Below are experts of layer 4 (counted from 0) of a mixture-of-experts language model. Rows are named router (the router's row for the expert), up (a neuron's input weights, with its number) and show model dimensions 0-255. Each number is 128 + 32 x the weight over its row's rms, rounded and kept within 0 to 255. Numbers have three digits each.
Before each expert's rows: "mostly gets" lists some tokens that are sent to it at least half of the time. This comes from a sample of Wikipedia text that the model never trained on.

# expert 2
mostly gets: " and", " or", " New", " South", " &", " North"
router:109071103139158110059138071128130114094110120131108105182156059059105135112125110113171179172149140083157132107162105138118102147178125102150179103148148065144135164127160126106138095154079142121239178154113096101160077100128140153146139190123090166111126013140164115085102146121164132128162178135105127137118132227128124068114144119140076092162096154145143135142123137147134109102143095161152123106087109143082120162172092133081138159141142139154140170122120092152173066130133132103165142142174160075062112098156154138158105094161102200122120178082072128139141098087088114058136111123138139098110148138145131137167095150095106129093158131107145100196069086198157179142151162120089150116147107144095150145123138117175140144157155137147150118127126112060184080132113108
up20:103164143135053107104082169108118089114116160100135170081131070103074131158102088164165137141188142077113097147116122142152121192123194182111113116087178115166108128153179115118178129144129179120193174201122130167163090133146124114167113117152135097079055115131166135148142125116150193176152129124149125113106142140180098143121139147173125173125068153093177138122121057141125104133113126153149106118182117175160039099164135135119143066129150150176131052140120116093146102138094119138099123091106114121106190158147077140045102098156154181151110108165094136118056128118130080148113124105196111107113085079132130138103131147206157164096122145135136129139171169175160152118164117176105082147085087119132164109151139137172192088157118121089154154089146102134175130158156125
up21:127211088097146108170126109139187144093137142130121138089135113117185163136146122153098115122089119096175131105163145105157137152124101099184124169137169118148207142132146152156093179114116095134095070134138148078175095161124129076160141106102150115138103082083095157124134147094126115074128125190172105113135119100100132115091170132111103156117126166134182152125078105097126167076140137163092127144140149111127165122138105130133129091138129115064140176184140107130103166102107086145185113150115126126163140189134149168163145135118092144138184126149120085106113101118112143146084129095140147171225144036071074081187142165197175103130085041136138144177125126098131101100159169183115089139119030086156163149101119110149159110147096127120108113112065066066170075165121112

# expert 7
mostly gets: " by", " after", " during", " in", " into", " with"
router:138134175127174145106130161097106118127110143094137179106144129145139051189172107129119104105131144144164150123141166163138126110090172145118138123153133095112091094161065088094038183123148113164100068156179175153138180111045117119066130140091098184153095149142140205188107094132137188095139141087113122069157074136117119105138141150146093131107131135132136155125097149125113101180091109185159111116129114135111094109059141146139189068076184112144089200136174108140053161158156105127120145170143149102125133148112126152055197143162183055089171094067120131129117127098135138109115145132113131098101127111152095143163132078127113145082159128119120095115172151167137088129128174127116117128110130125155128124141090118103151167131118173183148168137174153133167155147090237
up36:157093088142148180118189132083139136135172104120127118070147178160134121135101180152131181145094129139103158138090149134126121159115180117084115161108164154138161122200209163157090111134125116116110137131099184145142109098072209153184133124075126065128154117101132080070113159086082195116153079152134053170153126144113098124128118111073124189108065179092105129115120091185146093112152105172092133128171092149183150123145169087140135166165102092116137135114191077133170105161126146151158108133158136120176121174084148064177067099065100123143130205142132095070166134138148080131087136124079113123154135135165148144093097124156103099102098150078149110095189149105127135119092166171134120102104107136105139095143157145107111103081142084195127127135150081151101147113075126
up37:092169086055147096210063133107155059130182127176155123133072103178133133152104181120109113126128189079160115169163179150134187116124129143130083155149186101080124154165129138204189128099146108137093157078101207161145103151182073121154114198066049108181123109113095141128090139180108132155144150138169089143111106131121135072105134110127126080110126133163102186084186154114135121159110120140112136163088132198154101158113127159125173152102118146118072113144089095111138100135119141141117131094170151126096115132125173148146134158137112119090088140111123137128133158123136171129115149129085138101170155100132092097077160143095112111086083135143166079063145086115153098088105055125144112084100154100103110126105122076173109147219120168110140099116148119150115176159119165

# expert 4
mostly gets: " I", " first", "′", " University", " this", " year"
router:158116171170136130090161152237132116079164098122162061201172118149100104102112084132107083076168087127181115165077104145117062135155162098113112096132112116166174139121139089119175171123141077120098135095111106131118204134147124199132160105133131119072114151077144147172134090129088087144110115110127122188080103112104098175214157143152177153203112153121117167171177121173079149126117090141188157120157117078119109095125150153132116151099131129116145096142119122089132168149145142192081142075136120123104125128104081152170178107135118136130133159110105093079131102126119091170115169131142124168149133134158140170100141171069106146111128118133088112108087176100126098145088052194184126158093159226167106116142116140144101130070162116089103110145121129148104116120118159
up36:068089081166167107115129137106197126163099143121115104122069161138110144079083093179126113133186107116141126102146214080090129131177120091188176120126155144109155157117088130160065133100058108115159146112123132201119089118146079133134072120146114118154099111094167113142091109084131161142104148159153134112121126150103205096170087122117125088140116128105171113112116158101177146149103117134106155080165097176120161124080159159166118125160196129134111211097133032119150117095140119138154199130126079160146083115115127080162135181169114078189152085138084102198094105181159127129145141145088129121129115081167082137139135126150133110152154178125097139166104157144183101069070146140085205128134172140168121156148130113128142099111162169153130177100148089096142092121132101
up37:086082171112108046138146128126147091093109055125167154107142167141106151160090130096132093086164187117042119162090117145123127137141122142192148146120113152138167180115198122061173126151162170146129163138057116135146136155150121132186097105116105105189135098139150143119169108113099131153138097137121131104082126098121117123120141136136117122095094138087173143135118123173121130196114140061117113120121095104101120103174110165173169135125122111106170112171078155047094104119188180099075123191146069188121073100128179105168130138145152130102109114175065154138112123124192123072082182140122197074101163084103154151148123175152123143111088179138078102192143145097112123135147138138108143134146067064160101144182173106139143128125154173104112073102134129133101152077097151

# expert 5
mostly gets: ")", " L", "H", " H", ").", "\"."
router:173114110074141154094164130093115039126107192098173073165135098117150143131156197146136165107133107106143087119151122142170150140125129117104148185132037118127147138125127170123079091167119181120102193159064090101141079094147131128117118111149182134096109132086128120106129162097142157146064150084159143159072165158193134146083120122146142180082099111122098109132176103104144154087164152136073126100156128158081122137113082089105130125154084119145164121113147110052157093124109155119105101123155113135082109110121121096193199134079145109163166141109117056146093076103116141144112153143075090180179085112108129115150112183177192113160202130135135159080141155079116095109141075151160113127118089149176084088155150137075124117159157123099101120119135077117081202147146121
up20:153191095094156109155113183078107147092142123185158140106189124110127105126174149094170087154161102182142189115129150084097119098130154123148177169104136119126125166122170167091133151109142134163115159107160117082135114093130172138134163181108181134169144203160154141142156121144174119149087142095139135131120083101157122117142097147182122215115134127164147087149131083110140140117135168106129168126164114101137121090163115217107088151184192115153169144214126137086118115094109156115090123141162085095082117074141112144087120128129090163205121162140115172125115078102117140133095136131093153084123220127147069137056176153100147139124126135095160102187079188149146145122088143128135046063103139124083094140106137140073153110101149091178139123114049123145102119143110154
up21:109163086144105142139115100135099096128084148098158174161112148114138131140148126152165151135130173152072120178144164059093109188085137138174021135147127089117104165155103142088116126134184136110129142100159132070133089110119151118112113137137141102167139111048097106119152064104142095126076081159122114085112149088097141135130118167144075081077136083083140179073221099154173112109134154147089155156122116134108114132157117125143112165115079139132133125150114095194138151115148144077195095177152184117097174159117130050112141119147128159119143124135138092075103101152074110137166110119096139092168117089095091113097147113169142168077124114146156139083158085060099149121128099115094103145178178131121133087140128137152172120053094164083066158147128127160095028086170104

# expert 0
mostly gets: " (", " $", " but", " used", " became", "\","
router:113132140138104079153116111125192109131150096201075127109103140190105179114117092182090172154157130170076123099172131092092140139158117153163101112124146132067118085089125102165182091181155157144112115103143124145063195089084092140063126117176096106169170110209131132120125131159125102122152105157136146125188201146090190102114138103138144127125169104176154100113131131147173161128077122187103103199136092162147223124118129106099196103119091094136178033129135074123168135136139104149141123110083107083175164121143110105105078122131129172119121140122115146160076151165106116129122093113132160146080107138095119119109189143104166109114081105136118137130155127101156120091130163131109127072143107109104129066058105126166110122139095085108208172137077081107092120141115132
up3:128087145093107130095088133104099151092133154160150141129130133092191142163126114156159118153129103114131125137139157142146135104113128119095137150118127153159067117189131129176127167126110125108097145154150139000130064111164109108137167133082122096089081074166112152165121146107106108154132117114165148100133130110154094078149129172123099106095112159097173095139109087096105169108130119105116078193132127172128114167145200161151115153107082152144117173153137124129146156070113169105161074113132093122098119104084127127090124111160085144110148101169177083094160184106112156158166110148165036158176112178114115118127079086193072117100143118101139084178124110128138146131098139064111103230116190131120147169143098060115136121145092134089222060116119143139118101083091071
up4:119080182143158133139097082109102109167095174155118131134139097114153118156077131146078124136163116082084110098094159162190124089160141122113104110093089094145127124056108112192158148154162106147084075173086170121106146090111108137114131135075108043091139112120121160106150132117139075127119079122121112187124179112188160123154170109109116183065212154114171164113099124134112047190168124079100142083093102154099147077134082094132099153170071110136126172108165165127079160144097118092160162133187131139141153074198114145104094147129110157120138144139096105075178104079111152163099134153097172101116096117148106133131148117151134050114149108137083170125099182142133165133098082093106099092062141142145162091181116097120134137197115126100083109124138146115156105162138186

# expert 6
mostly gets: " had", " has", " have", "ation", " they", " him"
router:146136148150064144140087119135120222138122090124133132200103162080141195173063104170156113144086150158076132107069143105125150139126074069128135134096185167127161095127141104157109149127145168172094087113140119145135099129158131140159115149094127086097231159099111135120151144154186125134165077127181178157113112102150129150134154110091127104153156125103125152151138135115080153160166158137156107173084113105117165113133169101189141129110090152123177122181063223137158121163127108188128124145088082124216120166084104112124094076161145146133129157145131135108128137174183140127101133102082155124104130142107137070096164135216116142169077165148129146135183175088109152169113127083129128144117126089062144155112174178164067121151159099117121121145097154153174098140166147
up0:089126128162083135077120154098111170078086152084170124151107130149135125133151101154102181102132089114135111127190111157126138145127200095099089107103078172131105109079061160137134102102089115070139178124077131166109134122082118127103156108074116117052144137116114110112115165185180124117082167193133170154131150129108148091136181092138174124141156156134114125084124134089175057071154167164177117102109157102150120144159133139123160137140138168168185104164097073138096118141045090089134191081154080141081184133102142138174168094071082139157131137157170092143146087145125085089171109113144121154101112161112109173124082095198113146106076103099104091144151070142173185100197142116174118127169120097123147138163118131099106139140079123132048155152141149125126140087163151
up1:137139107171136121156130097098120103222161127089165096113093089120139156171129151152135163144053159137136093109099117159118117110120159108131177157149125184160082148085167099212160126128084119158099128152155102103106119169110195127084099098146087095141142089130108080074126046131108161104129064187125113176107121163066148151149157145065108154140126101112106182113150120102126160194133160117156073145076169141160158130127056142160148104105101132141123124159106116145109101156073096132135164100211130159137064094114068106141055127096137176111050136128116126056107189143137132167110156134095094090123133131088078085179098121184155076175126130121120119103156156103087100124136096122131117090080125101100101090150117144145150138108111086173094167097131103177158151124119086

# expert 1
mostly gets: " St", " F", " Le", " Al", " Pa", " p"
router:070119112109119132168159088138095203162108136151105134104177126109090139116107142090097125146166152070133128175122085085168147112138104121127124149123071142134115155158138105174148107108135064119166178112108134105117110116165121122122115108104123090116114141143156098070114112134086087164125154178089155124140130052124180111146121148117091096083149095142079064108156160088093074169138164072080152101123148127176123184135095132144080215164122102137101167116153127149123139129103062144132199144138087180096150147149168102139120184085072098137084076159089108136101182091087143190140151118134123115151133132067134123141075133182146092154116130085159141152103058149219200111125083109121199129126123127128165151148165115119190089055150118147107104119127090170116151095157069
up0:106121185181114135116135160133156088169126130129071170133132101155145126215076157036112134125116099120105086122147092098114132109117124177140142152162125162146110122148108209119070186162115069137094121081154118123084143130092123146140134121086130151129159149120145124104104097130132114060108044090124182120097153059076160128073125089141147151080163099094150162120102092160127135121077068123147102102092153213070153075098112170122085133145122091123094091111116140115144157101174128171132112155103133080135127101086103181147086161167139118135122139172132133136155119103105082126104128148100072101173084093087118125079215135141142135135131111145076177110099126178114122153163140179117135091119076145157165054129145154170121135071145171120102116085057110084161112125191147
up1:113158114104094146124116143154179139164110172121160156073136075156101115156124092134133105107156087141168093139153116116149064104127110161156122124167138135188108132090101142165179096160154060158088128133117149125112113113166091124141155136085097146113117112122108103172118166126150112123136112103109140038140097116087136089093075163095111106156135091082102115124131101113167148141140139094055143140198137159093134111161139123105099122076128163079156055064129088062164154106145082147170163104069123120138150102094099116067158155102105099105097171058164115134097123086181082110139171144117140077108164120107133149182139067119164179099152105153225122154097108097112144103117114043070124149058159104115122136167128123142034081106127101129165154138125090127147201125126077

# expert 3
mostly gets: " the", " a", " The", " his", "The", " an"
router:044132115148165085108095167156158144111144062105165184092030147101096123128150113104118125188108137159072138144159131130104132131119147148194089128062141130158120168086145082113144119125103118117141131121149140064173167142155132146186152138149092110090129165137124090162141111149101097138129158157097123082208112119060092126120126149111129102157145158109188133127110142159163086091117133131132141087137135112180103117152171186069073108127111164086128187146122155206105144140122156126099110118157143144151169179125144154137070133135064113122047135189195127088151117163121157123163144127180139144146173100140172136072079071123151126085103127053069150135124094117122171147138161159148126131141173116157125123182149113135153133101094090114138115087082181107091091074208117
up31:086105135074130142100115108134128061121092098133144083146134129145099188127128119144102111110077085134113111129124140132132116139111139074150065098137109115122081115123089181132000088176150125218104106134106088103139132126111104087112106121106153107142151120142087126108089211128123122106114105101131085153151091130144116133183136074116115110093143159096150150110108175147172135110135057169166135157174129088100113179160140124099128138104214123163156126115145123123120134120090125124107140134152134183168133193136155173093141142077141154050152142092188183155142041175161148080142152117096099165094132133129137064143112165129148066132139161069158139127111157145119054157118153133102123146106076065171141137124139064077138127112158199078150094154130170122205153121127145
up32:214116121121085085148176172145158140169131129078131112198184103147148154135169154158127199129148142128137116114102076151087141180151086100113120098176138092126141123158172095108119184142183094173117088128064087123156159147072055160093192160149132167143198134085100146155146099142135135161151169122141126118136120106167124094123090180124112101066186164102104127113115144126107145108140140147124105108121118180095212139102094140101143080113117127161182157172168122107161124119173148141167127146104129107106176118114156103168109105105103175159113092084145066152107171120083129162107127143098088132144117124164098140068104107201086119163151113154072129090128112073136135173111094136111094130160138137116163153088107179093141179148177187131124064078155080149166174187095156